From a checkpoint of a small mixture-of-experts model trained on Wikipedia.
Training: a variant of Muon for the experts, 305M tokens, 4647 steps.
Below are experts of layer 5 (counted from 0) of a mixture-of-experts language model. Rows are named router (the router's row for the expert) and show model dimensions 0-95. Each number is 500 + 25 x the weight over its row's rms, rounded and kept within 0 to 999. Numbers have three digits each.
After each expert's rows: "comes after" lists some tokens at least twice as common just before its tokens as in all text. This comes from a sample of Wikipedia text that the model never trained on. Tokens count by the router's weight.

# expert 18
router:528491532490496457496502500475506486509507536522508424525525479503430513527468469514490487505496524454552453510495472547483486478509519540485553510500555517503518493499490490511444501515471472539472519517491505509532491501511492495508481473472523480454535462528491515506472488465479496512
comes after: ",", " was", " it", " is", " It", " he"

# expert 0
router:543516479484464515504516506467489503468479512526484495509522478515466487529474509482493497517513492505504522526523511497521481489476542456534468501509504547520537528514496477459500499433526472466534518515546473514478522462496480511510506479531493482487495492475517524504497472515490508498
comes after: " |", "|", ":", ";", " /", " on"

# expert 23
router:499538477427499522504523469488465503529476493494511485514523499511517498498474488440486512504476514506497514484504481483513460521500466454508465503459492467472508469524471501491502508511512501500494457537489493520527507508467492540504492516475479501540518501531510529493492524477531493491
comes after: " of", ":", " the", " in", " and", " by"

# expert 20
router:507516443520449481485491525474495520489532457510513510492526573509524460442485505499500456493518521451536468488491502510504513523486478476503500430472510532462503475534493458479511480489506505482496504474524492490521466494530470494530487511530516520473520478494448486526515545530511500516
comes after: "\n", " |", "|", "---|---|---|---|", "==", "==="

# expert 14
router:504495484454482499506536567507494490457482477490528444528493481500513527487512494541481506490469500496484528533498506461496519485477489505521485524510512521496525492520502492446514514481524534509476509485552538523544496481530547472530544510532503518539530495463475510507530521508489506515
comes after: " |", " the", ",", " a", ";", " The"

# expert 12
router:478478507499530479485553494530481436502445516497505509524507501539519531504527500513502521454507476528490512501433511490505452500503502535487454512528509523449476517468470450536482505497475502518496523527514505481495538489470476504463466522480504509501475500533485514503539477554500500485
comes after: " of", " on", " in", " \"", " for", " with"

# expert 16
router:507527483518549488526515520494501466490522483495550539489507468504491560498535501482522507519524512476493472488494535546538515562527483444517550442480515511482501524493497490484506513516468481504492525512503558489542513474481488535515528512519480536485467486487531501463517481512475490516
comes after: " |", "|", " in", "In", " In", ":"

# expert 5
router:488484533524507476502501507482551500504535501510476519486512514474543504542496559505500468520482497515499496552493490503507521472523510536537517509484527493493484500506517588486494562530560490476476513481452506487500509523452493429522507508483508456496492523530499519514518488495467494506
comes after: " to", " he", " was", " and", " also", " He"

# expert 6
router:471484486509495508492521532518519532530515489468532502497510464506500515540504529492542515461523495496491486534498482492475506530524450505506489472516506490494512478490511464519481525460512499490494502543486509459491466494504483500494464502478456449538460481485482504511511496521485492467
comes after: " a", "-", " the", " and", " an", " \""

# expert 10
router:471500477471497494501495454507477515462510501490513446488503509500513469506530505511487501496457511490509474470511483519470501495513499505538485506505476499490572530461449508544448497467494489482521522509489499478482509513519555542458515499502515492499507497534538510509476509526531490506
comes after: " ", " 0", ")", " —", " 1", " 2"

# expert 1
router:478471513482525554453518491478510487527493527498520551462463477467541486495506502495550536523547507473481519532519468511514546481539463532499517504535471473509487471471495520540474506469492472510461487541502520498466491494560542525509532475510506523439478501492459483465470501489515505541
comes after: ".", " |", "==", " =", ")", " =="

# expert 13
router:539536483517495464463483501492455485518491502493463475487479504489518493499490501490488497521528453541554528524553496498474497540501512507513483537520476481494510478507493439489489494515481511526457488503485489499559455498469464494520453444484519512513482486540494464481511488447507475518
comes after: " of", ".", " in", " at", " for", " to"

# expert 11
router:458478507472460505504512513519534519470499529520509508498460494496514504502533551502472466515514507477536495478494484457539490498534493484481479504497483467480474540503497528501504483550515515513497487514489484511453494508513508522503448474501508502473480505502513485496464486475480508509
comes after: "\n", " ", " is", ")", " was", " as"

# expert 17
router:513515473492474486508484515480497480493516489520485481524520483542500480518508467491502518492479498558551509538493519507541482466499539514489490498527477528501515445485526513510503476518458504528539499504472521513546442481526481489514508484504527496538520491515502486521465523501464498509
comes after: "-", "==", "|", "===", " •", "See"